Weights of a small mixture-of-experts language model, trained from scratch on English Wikipedia.
Size: 12 layers, width 224, vocabulary 2048, 17.7M parameters.
Experts: 8 experts in each of 11 layers, 352 ReLU neurons an expert, a softmax router.
Training: 398M tokens, 6077 steps.
Below are experts of layer 2 (counted from 0) of a mixture-of-experts language model. Rows are named router (the router's row for the expert), down (a neuron's output weights, with its number) and show model dimensions 0-223. Each number is 128 + 24 x the weight over its row's rms, rounded and kept within 0 to 255. Numbers have three digits each.
Before each expert's rows: "comes before" lists some tokens at least twice as common just after its tokens as in all text. This comes from a sample of Wikipedia text that the model never trained on. Tokens count by the router's weight.

# expert 1
comes before: " the", " a", " and", " to", " 19", " his"
router:129130131157131090135120124110159135136092142129168139130160132162143134139105105148116117149132127144108098181113129125081137124133159136103128127144148145131069143175132110127141159144129142102120141162137122124101151104132121110119127089094122105118145135142160119118136084135139090128111100106121115084080113106135156103165161105161129173121116080123123122140127127110134138120138081104120102188154155127153111122108114116145130159154118142161104079160116088125198119153148127148124139163108099138126130123145131119160119164088163178106123125145106091129154146157191144085130124145143125140131081129098098104155137148111134114129110074153197084091124112139169104119113
down0:147124118130162137143094087162118148134142113116154108112119072135076151091097125133160094104121144129140123154127149167109118116138147110131167140137131133098110172167198187132127179114103129169149129136127096132122146167137119096126144134114130174157135167102110104109134167118141099152125125094168109141125112150108118146150135088114133150141148124148129103096128109156175052126122124135099132143149080139101190152113110155112126165114144130083132157120147140107125136134153112126122097111108151108130127080096133146101116130119106107116118109129119122086111095136104175099103143178147122149147133130088110105142155151127096160131107103140148149116112171119144096106115
down1:101180143082128144138158168119115122154114148168133091172124115120109111119126096136140168109134137082156145165141116108112090123150111130105113080102156105128141102152084111157111161150148157109171093126150110130117109112169109132120163149155104087148143153148094175112131127095118098092146095161108118090164130132112071158090120129156161148153153162130106139138106129144151117122130077149130125079104154158131126101166139127119144142151154133140115162133104120086130109130127069143123152133131142106116084110114153105098148112163098098124145131124154115115162126100159103117129154128095092144154100162121137119115149147135116107116128105126132153103146124176169139156096
down2:133122147157136074083090143118148133146071108154156134143103131105070132090127155152093069133157098098084128137105119115091132135104102117114113149127111143139149111123171116112132117107173144106148132121131134147108137123101129057125173120112154118140182171153123090109149163112120132125142145146132115177116145086116129173184158122110133174106081147124160115150159091102153159162078140112139107146112166102112125088130148113132140091142099114114121137097154145119132137133140125117155140125143142143172113122163121146161092139167124117097115121136130142163112133106090102125135154126119130171121128141114147108133133107151135126109145102156119140164144173140088114110134
down3:098158125117135130145048160172137078163142156140143096160111138137078112089117108129119126112114113085114163163119153123125142112155105095123146139148139156110124145116134154136177086149095146170149103116111177120135116135158119157151126117152116122112108156171152103146122108134120112123152119151108084159211121181122141154107117119130147099114144139119163179144141097098111118142090120152099137135134101127135100113135119117167104159097138141116170102118123146118147102090115132162121121134167121113111132119117138087132141145175116082136116134139114130143076081125132124143143130124111098151127080112129120123083169130134140147151118126129148071130142142088136155133122
down4:116121145135091136132136120101107164158130116112145127127126100100116124082160148209151160108103139134158127136177125122130105139141133109085180156121125167142118137090154129102127058117130167133158114129089126099141130170178114156167125108148153109116105139112151131094166124142134126115118146100143157132182122129119168146115092128175110158133135144125133120117142123133146142074112113086154138119085097148095104143094131135080149098116103120112136112143083158122115180117099128125085125113106166168145156113141156108134086151138111116128117152141146093085164120135112146140144099153123137125100097114120118150145150145107151138079098104151141144115089146092126137114136
down5:127111133116128149089098137164150102136134170095089139070138115127140092173161121116111106122130106127164106130070109105109113171127151159094141151119089126118129148115125128138078089086117116112140155088146134135148163139106109135151127090157141147114157091117156103139139120148151140137129085099138098128148123143127112146136131158141112153140110148148160109162101133147133124166114130132145117123130124140158178148129132143072075175131151125125097131134090164168112155161107149147122113142114159064133163137117118177114140101076162127099114120106121111153135175114109124180112082132134149108123140121127102141150125097134165105139085166132133154135111139161101108101143
down6:146142126120137120201119129099137103156090111098127161125126122115122175157111135167137159091130080121140157166122101160142155116064120156120129144157119145149088131130152143137100135116121151128145121139124129090146059132149105131115148094096107158132148077138152127133144138142087089107175141105125120110161134144139084132124136123127139139112114111105188114165120104097147102125121137129140123149117095121110128102130102118171121131135126154173163158092140116103133139050144153136132138159119121112108103080141137117168133115111122117193137120129155086139151130141170124102089131100156118096143135143135097161123128116153144093129082147138130123134162152086131090128146
down7:134054151136116089144090102106135156142075115169090135127137141096158110137093166143103099148124171125124138110096100130180134135096113124120110163119141124158117105069144186123105151106159113099144154152127119150150100153095114147154122167149116141165090138160136151145119139129105149148123066108136119114106100135108151077147144136130130098156129107152123153137068092093147177143159091125142164135123107119134096159158146133111126129141166128089124191136134140093133149176141121117116121105120113116109152118133153166152110134106103092110094154143120149133119138138114133114133120115113104146134119143124131149089110172163125145156133108157125140100137125150092152137113
down8:131068141096141084087126113169150112138141119163107155179134104110111140132118141133098182153165149101139169139135097088152142140105131114160160133132093108128089140117146096128129151149166123134149124105152108132169128150123087125127109121157082118133151102137124118133125082123161112121149144149157118143149101089125148112163119153124118129117111151076183109163139150125131153103163083091130111098123146130115139125142100138126133186108141130130129087155148086108111131138122127097100132143162083096136128143133139137100135108119149147103088158095177123093105118123173180130138092137124131122112131106145122115133153128113160087106130139145151137175101133145061098119153
down9:123096140133182143173114099086141103127138101172160113140116161150132073132123109099098155147143158142116160122126129116112141129168095135124117155139187141153157110067128123116114120128117130118175121133124138142133163125150160155141143098157138119122125096099118124135137130109153174104123092143139130077111130160164156142126088152137143130102109087132118077124132100162074122136160096121177131111148140108163104166162160156095130129109133104141136156077145105126124110103160109129137131106112150104140111135075115155107110147125150124135147115104095160154121152123103098084135107132123153138129117136131108132118110124072084099183099103143102140109134154154161172117125
down10:132110129112156121154108132141149120100152097119158112151129140132135104111116136135136137157144136080131126116107159092152146085127138116102120098085074116168126132134140132073098107127151134099090114187161116167089112147095154116100159099133125124156151124093140163120122110159139113129114132144091129145101096124112122140129179147149151110104162092106091116113147152164115141151173146099123143121081127128153129124128092168165175110137153101162110163160097117174126135116141148121070130128138078140087124155111073113116145140154137131178165125126113199159101136105133102134151104152129113126131151148109123133143095118109158132133138111116089143118123136157133094156145
down11:095146157139148190174117115158097148150091113136112146117116134113138121129150152087117126150163106148193150077135114123098094139124099112090076108108161134143103141120120109151154127102096130120096148150131161179086152152139111117155143136157128124148110127160160121090152062143163115116131158147087179104127129133108140171139119130114135136105074129131119137108110177108152096127158142115098140138130100077110133171122118126131128091155125154093160140144144115139120137142148119082106166075117117118163129138107137097104113099132125118113112082124093136133123146143128138100183157109169141095132107107145105133112114137133139129111137132120121178136161128147127119163128
down12:149121158113103080178114137094142083081140123110069117122129086157129135115100114178163177110137127133138095116158117123085141117140167075119081150153149109104111100094130100097098101087094133135149113148134138110128147136120140101119105132124159150134158167090146126137149119125104142142142132152116148126143118121145146110160112142096147116117149115143128133156142137133091125132158110093143130126135111086107152145128142091176147117159103142148136151148155147128155144085147111038136153153117139115107083135111147122149097141115171175135117164142115134164155160153128108105106127101157148159104110136153149163121149099124100141078149126123110157125127119102174133131131
down13:168152132097132129133129121120149125135111156126110105133135085137098111151079139114150081129132098154129115137099158126123124117116127065132139173097158128071142125127105197091126160141100097110136121130137154160159094119198152077152147125088096122128170115130114147123168139098142150117086136092145119121165175114123127150138164123131121149136134172146104119119149140151153093137132099159163101149130136135147141117130090147168177073141147127089133130111159109154137105150111132114141137109140115161098116119135106129100119083115148124110136155139096115129140139141102121143115115158111130169117124156089150151113117088139110141147085102091104125125122103148198106139117

# expert 3
comes before: "|", "-", "\n", "==", "The", "==="
router:130114139129102137106111139142104145130163158119126133139153123151102147089099132135122121141139146153136117098121119167155131132101112097133092158114136086145151139110110158078089139171151136137072130086078102144141128127131120120112106128102117160149128104120091076151128109148133126168107117148134113155087126132112126127097139126148121143143155110153076130107131108117121128159128118162116140153138132119118144165120153084118129147129120086150094166159130201165131167160139159096188094119149127062106122150173159158094158132130137121110156116143129151148101129132105108087126140108123135101144174110136116132119105114143150142101106174138173136108129143159110173089072
down0:120117104114142142140161114114205144119143126133161081144135115115078121126119124153115106156133138140126156127148112099156101110139146157129142122133098153157165068124117126188097155110145131103118099133119119124165115149134133148105133144096119141126118131127108130082144114132115069114143124119143143136135163174112146103144109122132090102118170139100146091075134163068155130154099156170136095132110127124114135119160138104114153148075123110130151101149128132133114078166119174176103104136151110164144137154155134133117110152129128155151118124167122128131110157114127109152108167104092114132129155169101108167097088132144123104107093124139135050137160101148108120131110
down1:112122092095128108145144137088134126150158140179138139085162146157126099123140139139178104111108100154126133143171166109147148146113119126133103126167143146068170125147141114136139093173122127089143152125087173135163122149134118116139141102132100155148092086118096131078134108116125130160177129115080114096113132106127142111079103164101139135114141127107160147089143153109130176082155180132140100119128146150146126137124110136096108117132153123132140095108195126125141164136153085149147103161137109116124140118112110128133111092119166142142103158105142142090123082105137133096113115127105151140117099141130151104156148126121138134186159119106077122143094126152125142138087
down2:136124122158099131110130115094122155107155159166115092100157118102137109137119071154141122166108112129107111140163136124157137141087112114132126119127187149151138100127107131086142117172135189126116136150094099156142130121137131134157094078134126130099123138091135121164120132137141166152127177120137106160146103157125127130156156165177088117117119088115158140091157124108114121138074139121155154111111137136147170142131121155102176102086122117112102106130132078167098136129108096143165137112121110149101158116105090138164151118117161141130130147116135128096161125163121128166146137111157100120122065147106146189131120149093114125133087120139134123124117107148156118067106
down3:111135114147136128095070092121142142154136110153122174100159107142143163091149103129130068129107108120112140126140138105133130149125122130120090094131095152123147116106125134132102112117143118124093103108103119129107166128150143128148125080116111125097134167120131172147116138122161087165136140113121154100132138105126149073112156145130158122160114131157139112107145124140112118108105092102148171130164134142165147137103113152087157105128133119097123117188097112099126140129151162115143185157164126108150203095138118111118161101141075110175104164158121113172139153171134161122155100113132113124133117120118156131145156078127118166125154107107130152138125083148160123104079
down4:144114156133153098114096147112123092078160123120120091120136162100123138136173180111118124106114145107115151141144105117128148130175164121114148134138109097117124100097182161135116093111112110109125124131197133134141097179156139138109162165145128144142097141052140128138117140127167144139123137158142125124136107156111104096164131125123141077135085103129101138142168131164143116129139101152109175097141120116139128092136144114111144113107153077081143122113155102119133141118133163124134136138114146121104104094107141110135169099106150121129132106164161121105143123152116106102107113131162144115132173097114111138092169100101137081155155148109189133082107121143159107155158
down5:134136142149150119114151116105134141182084152111179090140158163146137125118120128122128127180151117117119123107109146147158107127150119088118124094126167153082165156107110137136126124144116111101133094138137131136120163148136110137063157157093110099099183144135125148135134141108101120102135125140088143126075107131166151086118114147123107114174113130112103126134118108119149119088132144166158115137118134154147116092096119119130130109135123144119116194153147151153105099109131151136163107126077124104115166110117152085120124162131174157190146126143133133144122084137112110104098098108146178130148142098090144144123095113103110106127142161077095158141134117160167129151088
down6:085163117140144134123073115144130149121095132127130153120095109127121077107106129114099167125159065116141124107152170141090127176087122127139135121124160105110158095134183103101116125122130174106130134149135124096081101133104117144117115114171128169105111138149128122118155112138135131099128167132123107122060096123131133153158160116111139127123150134142139124173144130162125135170140115060165146119162139087123164110127163110147108135125143125145152098135111118142095150117125170114107117129088131117107113171127170085121125142132124116181157157116094097153124135139105150102113106143112160133130151104094125134107121155139154078089124104132135132171185169143148141132141
down7:121123101138146160120121135140156091111114160124099106135124134134079073112100100106182170095130146163157116111101095089126171132093134149094114156137122122117135114121097142136113102145074130159146131150094153093162127117133099171106103140130126133149149096113117132195134107156124140168163106103152160152149140127147171090114163139102099146126106170132125126126127139141130128156140113095072087132163129100137110134150118110138116121132118135137173138160131124162140102161134100155143145133155132136144091119154106119142167125138120153141150091145140133110131176134153122159124099067110136106078132164127102091135088082143114112156141099124138123137096127146179105092122
down8:169161140132125159104097096150100111154100075112090103105135146145145134117156082152189137089156143149151079084132137074127124146144145113114135120130120160149146153145145138115168104171139107121110144101147116133155153124084121112130104119141158144139134115108098124103148152105129120091152125152116111122142129166110144141122143141151137097124154118165120116142114119127100121123142092143131135094149120074110126145104152133106162156129156199111154091149102134138102162087124138148072103120121122133119155104109139147151142131146081127129131138157100093115169113118084155122149150114118121166128066098122153124186160098114085139144110135123117146108113164172105122136156
down9:117149153129152122131101129113093112147148113151119142141142128155096191143085133160115123125150156110146124133125145101093162138113074111138149166130112138141087127084152136147141183153131128133104146123158142111115102164125126120125127145120133144159126074097154148136107142181137119133144138114074132125110162099157140088122122116153103126121131171111135113099161136121151125137154100137130098164092124113114091155136121129101169142099118118142196134134091110162078108088099118112136149134129134141119104139170082075164139126131156128095107129151134099107088145129141107126157125167117114121149128146112125150091149129199156120120144114088115082111146137115086155074139
down10:129131106106136154110119136118120101106137142091161172120116086101128125108115086149125165113097122121116171173132092110124142145184124082105152129086135129136130105148184128183142139158139090141132088177172120135115117165115098146117166131090116147147126086148113143114101143108138129116092133099132155141121102131080108131091100113141130106130114163101108105109127134131135104141152142135138114175156140130169143150105166079136116149159094107168140120116131123128147146089154169122167139114132152152156113115081102127131110136104137130121106148118117128104183138133149161136107137093094132142188123091126165149105132134143117146139109135101082155098115121168123103085158
down11:123184120154173130088122150128160132156105125113122093116112104134162104136119093098104160128086083061139096115144150143149105116114154103118121136116145137134080107176113088106118117153109131127119150152103113177138124106091118149101099146098139120150119197155105157116168115133113142116153138168162148158121093114111115115098113100132148130117142115140145128100162150129165124132127085142140078137146127155111153166111154139168140126114140129144137117113116156137147123121093114124150111118123113103129125107142098103109109135104150076113128130147109150071160158093130144105093115138136132153121137147116125137167118095165135098108198119135156195146137111144147167103134
down12:106170102116113046123109110148111114104111087146125110128105119128172131151132083123130145142178102136139108137128090144111113114162134169105129106106149116205099111130159094164151136139186153163124096110131162152102132126148113141134118118117137118132136144111151172135135087109158092102134144163127138110134147106142143161122120140114119120131110153123133119145109167130134116166118117109134150125150098137157161148163095133153110143113158148127141170145098078090112172127138119115171128145132155102122114133100163087126132104143101085114105151147178113129172136105175114124126111076149116128098139112112159127116115143137110115122157130100111074120076082134133100128156
down13:152111125128157114164085103102112104119133133137117127156124148106051121134152112117139136104155137118134078124119150093163127135078135107142069117115144177109129116127145132112134126129111112113150130141134122138126110141159152110110169144108102117122098156103141108178177134076086129138121102121162122113149171186138115113124148124136119070094116139135118139119116153146131189099148139079183146122117096108130136129140141173149116078137123098115127098157136159145094145126110133161102127159141131141111184140156135141184128145126098105115135141094090123125088130119173174150084078126145147117121133123099140125113140107120127126135154129141143123155170109110145095115163

# expert 4
comes before: " |", ".", ";", ")", "–", "%"
router:138128127177134118138152093129113129122105111132060182123125120113156121127147135121123176127135147090119171127183117089096146109152146153121103101127148147119127121145153090110156130052100137157155123170137158116121127120145155147119099166101110145137139125105122116131107108144128151120125162142111131128172132139117106121141115121151100094117119117142161117143122122133141129145153135139133192111131082086096153135139110154133116106104098072130140156085107099157067140123145128114144151128116106155134125117129113119095141117108137136114068080126127148122088148168093121127151148128133120134095203137157095165087123103111155139127074147136114115166110161141140107128164
down0:169163117131131149132075129156191168164087150124086144082150106150129134154149141127147118168115123177140089143136164153150151097108143139179124094115117122094110109113134095160150144125118101106146156127116150129116126169136150139085127119153172146162120076131116163139144120132113127102148141129102119147072122136081147151090098132156099127096210119154124066167136107099145113105105108130130118132135128119092091090110125128140103148140100117106145113147171117086103111120107138104115108142156154096134142115126125091158166126121121124132150116138126107159104133128142126117109139108143157130120147143093121126144146159162147119134129127132153131056147123110137120098135
down1:108129157098132094116123151117132168112139118111163161116090107159133153139098131142139145092121099115176114123091078097108152069141177117099141139121128160107094097121102160115131155135126094110108161130111068140127104147118141152170094115138139101143119112149135106141120086137136131102098089142112172131128173148142125170105066107135112120111170100152108144107113159134135131073104164099132122104166155120111112157139126158140118150135121092082168104124150125140117144161100135132115148125127128163147157126153088148157112141143109154126185090122076124158128116179144121114119158123118121101133124149117144146129148115161145111158095147126109166150123153152139144106165
down2:132131101163160128145126126134088091129103138115158111098140125167142144131143117117126159115102124120084109117126114083132117126095167146143138115159101131093110148126104128155133141108120141098155101146140135071155113067169171147109109126151120128134121136157125111119118125132109161115103107159151159138138125154136116170132094093109146142156058133130088158096116095108177106188152098107127097134126105101126124084117121130186176090091124175149164133154124146159127108135115164130105123136117096143143166154117100143125112123135170122083116130108136089136135108191168121128120157170103140150123155163147121122168143138115110123131170133112111102122123101139142148095112
down3:102158097124112129134117169133091127126122194109091099142151127147155128141144122137077126130147117181114065107092125141131111104113159116099132179112140181097100131142143139110069137092157103135102177131138130137119123133074105102156120108133124122149131148144153143127111151074140117122147103113156187149108096137111123154126130109139134146134101124127098128138101100099135129118169207116128106108136146113131081148124171154147076136134101166123128142111121132146112098108173134111134117084126129165127075155158155150158122150110100122141121115139132132113106128131133106124158122144159157135146126127101158110100140140115133154167101137095125100161157074136148141135127
down4:100135135097102109120131125115136136128121122141099111117149100087109165152088073115118130126152101172135104100086139124137158125130074131128152144166167157164166165109173134146135140147134066093151078118130100123125130113161104165116114171121150102130095102138113166122101120140103166118124095143154134105125158168105121139098108123124152125111142136108159110113090089137178090153107149135131123161113170121120120146145163083181150151116157129147167140103142129116138129149127148143099131123085134128146117119095120122192158131083126128098144081133118143177123158115109110148119100139159131155138076106116143135110114144126092132133133155129103096145169127125104146121153
down5:151130117117123123123178123138086156154131120142178139146119129140109147111103133106112170139127120116135167141102116140123167131061161114110116096122141128134120148140152111200126093107137135180141065115104130089152120132145114142115120119134064127163098102146110112114196174139107137105118165124094124120140113124125079104138159133141125138125100158146138118108116157137181189142119156135114149108115154115108124079141148144111142092129106113157141153133137104135123146158131137127088142149110100104175166139138122133117140117160156135107093134128104152131108111151154161115138111110146165122125097128167139098112132122120091140094136060126150139109100095095154081130116
down6:109131115095086143114162135097125143081163112116154088123152142112172130177108145119133164130140134100162193137117112116115094145179105133101103178184116175130094100100160110123148119117132085141140156134115143098171125139116084117144137134124136142146111146162098146126180123135150140146154143138145114146119113121166185155175150142120159124111120118139100130118134135131092119124120133140105181161148093123143132120113134144110123149124121140136125137107117120099090122133114113157109087111122163110097105135171098135114088164091126114110087123095131147109115158102123183149125142110130123141074073148148103139096167109122119122104118118119137089153111153144081137145102
down7:155138099099107111146121126141104139190147117141117130144097146120108094132110151136105154137108093134102122080154115128140123152138142130151116130138104091132081123162088127142148133136144131170134116144137114136137115131118134124135121151133097122102084094144148097086150103158164133106143127128145119158132149113149126140118155169131111141116133123147133088110114124145126135145149081114130162113168145147133151150112129071111095180155148110143096133140121066125097142099088141155087075136098150132137158163111129164110161145101117141115104120176133136122107140078100114085073129114120131130106114084172130169176167153095133158100141128149156139146181133157176086109127
down8:145151139125160117148118166136156137155163104182114144130165103118120090127097142109140094110143111127137143121079097153144120075134107135095097114134146145150129146178125167137144062074115099143131130101097191098113156159157117123085163130102117125117075162114100144110097157154142094114117124139081097151134140101128138163103160163133129136132121097170114123166174093142150126140170083117121102148116129087136116124166126158142133119162127168115100154144151125100133123137131126130102130136150115112104117130138095156124156117139158137075138151098152111108097149120102161133111105143127101146125143149133088108096133158150121145086175116141108142115101142139126111149123
down9:154128158143117168132131116136154120126113138130148129127189118082127144140124146109122116146089142133089155176099121162090114128180103134120135152193102130114088119094148073101096117138133159147124135120129146143100155132145130137138135095086143156096105171138099125130142145064078107122116166158125147106174146104112151164109148126102091137158146137119153122138100123139171124114125143073106152152108131112079088136162153126085123119155114126109102107080151110150133162144128114101123157117148121088094102149169133123131132151163124115145170078109113165137143144100134097151117148102127147112131150138129128147136144116137146171087117086097119137134156143117129123105105
down10:123122119146094103124149096128109124146158102132145066137124109135144207153104109112133166117127149147161122144105151148149095114101125144127102119120097110067120110099108151092143123140162178132116093090149137155106116094122162102116126150167070145118134149107134129116133150095129138132097131139154114145109152160156111111174154119160132152147124152139119123153113125119117129190157119145152147160151111132147143179092147164133153086101169150116142094109108165142125096115116135107108098138134108116121123112140144105087140150092142130123161172139101142147107141147124123125092095150127119124112147145072059137145138140149127129127163112092129137117129144133089060142137
down11:136122125082134105119111118112098139160154143164105171077134100150129168091135108150094146127111125165158184149130106113126111101084127140120135167100126131129136086104147111123133151117142116137086155122086148093123144098113143146115100079111117151146133170150111140112087162063125128093136135131176139148107176137077115093147077152120154146158136114118131112164110117139125114149152159135113112116133108136177157114137096121154063113129100127152121129123147130161135113113190144138158136086109107140119102142157074105143116177163112139110136155131151089132108120099124129129103138123157123147102142124138166158164130138152109121148137141154090126143141124117104155149132
down12:113127116140111134104165108126118156133134104114133092097096129117133129101129128149126099132118116133144127132101133152085128158152137146134132107131126143136151122131143171151188148115130121164103143110163110178127103184139116108138131117163151133107097119131077151089160150178138205115127127127140132120088155122122106147123131144154088121094115110175162118114132129070146149147119154101132105156144089119142144164129120126080112115114138163135115096132123172168136125112153098151111129134140160097142134143107109091109134138100098141086154136144110092140095139118085146165142147104146136147113095129126111116067147058170130126136104124123182116101135106149172071131126
down13:121100138141113136112148167103077165126136148106127135125169107130180112146118137121148165143142120124140120129113155148095148083160113126124107123096085125102133133106147109119104129071138110131143128140133183143130112102139134134151162133103147130110116121149157142133153125135132098150141108141134128124134143134126091098144108143129106097173138116091131172128135166144122151095123143126100138170117112044136124149133101169131157173154138059130141130108168113138133118142109109124141121124109157120182083098145119078097145138135131114086107131144119086086106125138145145164137122122122108126148129161173105143119162095129147137130057121165141119141108125194083164105099

# expert 5
comes before: "\n", " ", " 1", " 0", " 2", " 3"
router:124124119086152170112127121128149120123115153126116117153155142094130148163106128169162111111113143114121116164138158137132078159160123162118153149127132097126168115137157112080168105069154120075124128111148093101165125085130166140125152101127138120116125114165154117129118124133118072092105135085122128163127125137159076152108058155136151100123120128118194144092144126119127144149147127122106134111101141196114142126094122131138106118148137168116155159113118123104131111107092124158113112102155146155114139152135122104096085097121069123159150105117132103115148067136136127114140134126171127123111096122128093162137130129127104137136138085124116138171140122073139152126132
down0:108140123156149153116181129146107148150081127124138094119141109196128108154166133099114081156113127133147131149120128111109155168132120130125108138192114143141153106153118092145115101147093137132120152121119153150140127096119110114158093154142122163089136159104119088149048132134176102150147121157079118127136125112122120109110122175133097108138083124125090124111128140108152144160140163095132135094095120137146105123142100100118130088157165167160120129127117129117141137116113121146149147127106159122104108101124106117095166135164136136092157170103127137144106153152077133152177146097148144110132140103104102100124141137094151175124074107148130089130137148132165099145125
down1:111098140114119116135082164155088159131123163118124122144164145105156136134134148144120126122118152152108161124051128125102106121091116085170173134100111094099111171127118105169106108123139125149120146117155154118123089121094128139142068163154147085101139085118128149131144129149115175084141113157143112105148144175127151099189120106095101146152111114108145139136137097145071123155165116107103119128120117139123127118122112118131145146126145147126104141102141116132110128167108145136144139084160143128109079148132183126106147139167101142115154116105175101178141096134150117126146119129127130137148115127171110126127159173149119070125132116104089109088135138116167159127117
down2:148161116122155194092107152159145170138142140085112126127112141121132142118183089145121106133132103108105115110090112144110164134076133105181132118118145126114103123117142131158124185143124172153110121100130121109119115138124139092104114151135139136171083100149124111157084114098157115085117118153140102124173104144140104128147145166122139154144132141137171129144073132130086144149091088106124122099110101138107122148101129135172105124128167147163145123135114143109132166045120126102107142114187119094166115130105160099135118104114126168134152118147136128107094123111096115105114112118142135137118075119146107161145091158118143122153124119153160138131134174159140136129135
down3:148128129123113129121131137154124167121174162117123114120123174123147162158069152137115107142122116115119162141122133171112103152065109108102127145144136113134117140155154156127147132114120158121161095113111109134137120148119137112126091135130084097148099128127126143183117101147133124110164134088129123112112141150135162149127094134144140133060125080083123106108133127132150115098097144091148151122094141165141184072098160083163164141132113130158101114141140098159119129104131101150140147136119135098139158123160123173114156148118087128131099174139116136112177107154131157160070145096118120112094091152145147163134097124111094146135096124154127145094120137118069134156138
down4:130095105110096103143102113121136094117112153115106123132138160107122126111166151104109134100111075138141123177154178177182155113127095128121094123181133139100155139119166122100111139138143150127162121130140116163174148121139126132174115128101130116154117131103139150087104110118104135082137109138116122092128104153157173154127158131114161110135125172141149150135115117139135123146155080128129112091126129116123135135108135132113117140110134109118120185155134153120119158116162094133121164135134126150129139151158139099090134069136105113109111158077112048099112080089113144140133126150147145114114123122133146159136140120176149136057161126143105107130170125134147108166084
down5:078080120127124167087113140140174090100110143077073129137140144134100125103099168089179132153149107131119136150120127117143136096109105144095167148150162131150089151103121142106129133149161109093173102139148111109150124120139116135099143123139144157130122101157087155106129139174141122103163126126146159128102116106129172140136124121107158137072126091134101149102119129125134173073135133117154133104180114120077113137164124118102128118145135142116127130107135169105131130102125124126167139089156087168119097089147106169109163119169122097169129116113109122119121122142149153108104148117149107171127134145125149138126200122110130124162117102106099165154116112144122124140138
down6:166111113143150163109137125160143119141133074159153125167163137114097138152143123086156137135133147124162112155111108127102164124155102080100123115170121130125097089077094104153126139138117138144156117138060142076124158132183121133117160126130097140155163134132095167155158107078116138109180082111110107102077083168103131144138135082134163106124139122108146134102107125116150127114113132111144105111102107117162149119110130115150120153160144092116158142131153125175143130109126154123107155077169135079141101131144149124159104147135130142138118141100107132135154092108140096160106091135104130167141126160137099145130146113167154126144114146164121131106146132108115096129110
down7:132119099122124081156117097174094100168142164146105118149139131123108136129118141134147145122147122154134102142112153114116155124202098115144123121114104179163117117117096129131149080110111156089146103095128126097157120120132122126130142062116114130111141114110126127138102122176149088118149102092110104110134149110135082128115149111135132126144131064140137113092106132155129119148150142162172142094129143107099134128168135142145126100182166156157124138089120123144161122150104143096161128149139168130142135144141142129097125098083143165188135166109117091098131174124103151143147115120113097148108106135127149122139157111099147159075129141169156091111129142151130074110148
down8:119091111170102124149081146168135147108123150129115147151132133098106089138128133120149109133132157100166097122124130158127135137118139129083102129155108142107090070150112145143147108152110177108178180102158107150131148121107100146126134131084146098138109120119122115099132139132140173129137145127055129114137142126104132154090119121132131136103107136119154148174143117135131145102161144145141127106135117128150086134162172128098149153132132116154087105110129135143106126115095129106102063103124109109117115135182098107113145148087145079113103143054113092099134129152148136111116143149120125127174162116147157159152117110127190137097116131142129150138131158145163128140189
down9:155141128117061160117140099112143160081177119117109145120127124122143131103107141174125126139099108112148141103121127105155132109126111124121161142094120152110141141124128140115135128128133143158107188125109118098109134111132188100106113098103136131164110118133113076097146177100171142150120108143151134177147126142129156146193095138143153088141125153091147119139142127132142119141148125125133104138107153145115149128123150152079149084103143125099126154121169147095098160102144102106143090091110127122105089168125122140147147205151117168089132124131127128173128153103093093132112150157126113166121104144159126126134136095100155094149112134105120161143123125074132100079130
down10:104144132144166144173110129112096074112125106129113152073119128104063133160099187108107136116117115125124094155122144114099116093145191114105151125151117118133144130112104098089117149139121145150082159104105126123151086129121117141148108111100121152188122158149101141124172139143120135111135124160135114139107128158140128138153126141177129123130168128165108131096146145130123142142134126138169083111122094131120064102133101111148070117116141172110130115171131099098127105148098163116129135114110096118128204129094167104100165114112117148130136125122137144133131132138153153149145139109150130110155125127145151130151158108147150115112108155203142119089137138144100145099124
down11:090081142069169115152130112125142110163125116132128098126156137118168143136117143114151111098113123093141119121121173142129115111107164120127111167126132160152122150137112118050105122103119069117133145154120129152125115137075099147137133108119099097093152123163155129156127143126135126104114134152178121126117152169145130132144143093083110125133151116142127143158104129123138120148155136138099136113128084160129135112161164155138089124177105121113116142156128107140105116149108119126099151156132138113069116134106081123087092140154091149096133121175098148151173152116136079169126163116193147143140116098152113165130118117087114117165163130105116140112123167115140098158113
down12:145096131106126143136175109118130065142121112129129114147088127184116142092139118182129129192150139139153139142083159112123144134102098146131147129169146120125132124133125092145154187104117139181145106158129136155115142103104100116119147146169178072109133145134135114166137159105124175171150116128117121101132142117121141126129108118138171175111112122154122118137114138125117107126114133115115150127131145138138093112107153093172124143138132152119131158143074154148104124150128139085152131157113101075133097154127137119127106082121158146129125100073103120141110089100092114109143122106159137180150141109173149127077088148101121108113127095126111142121102106115130082120158
down13:092142179154136139137119129095148119161111139081156177133113106105119139109138118121141080138097128121127081132098164123135135150118179105125111110161182129086138118115180117154121108105175111089140144130117128102085175165149147125089127113123144129149149108094126167115146066144103077123140140169182077159092159110131176117121131090159100145093117142149123141149147154128117136087168141121157147102100130147114131109118134133110142121146126135135115116114155165130126131115152114122108121123113134099111117125152103123165142094152143095096125162171179157119126142150106135145109157139156124159135114100140118123112149117143114109120107090125133163096083116094126114107163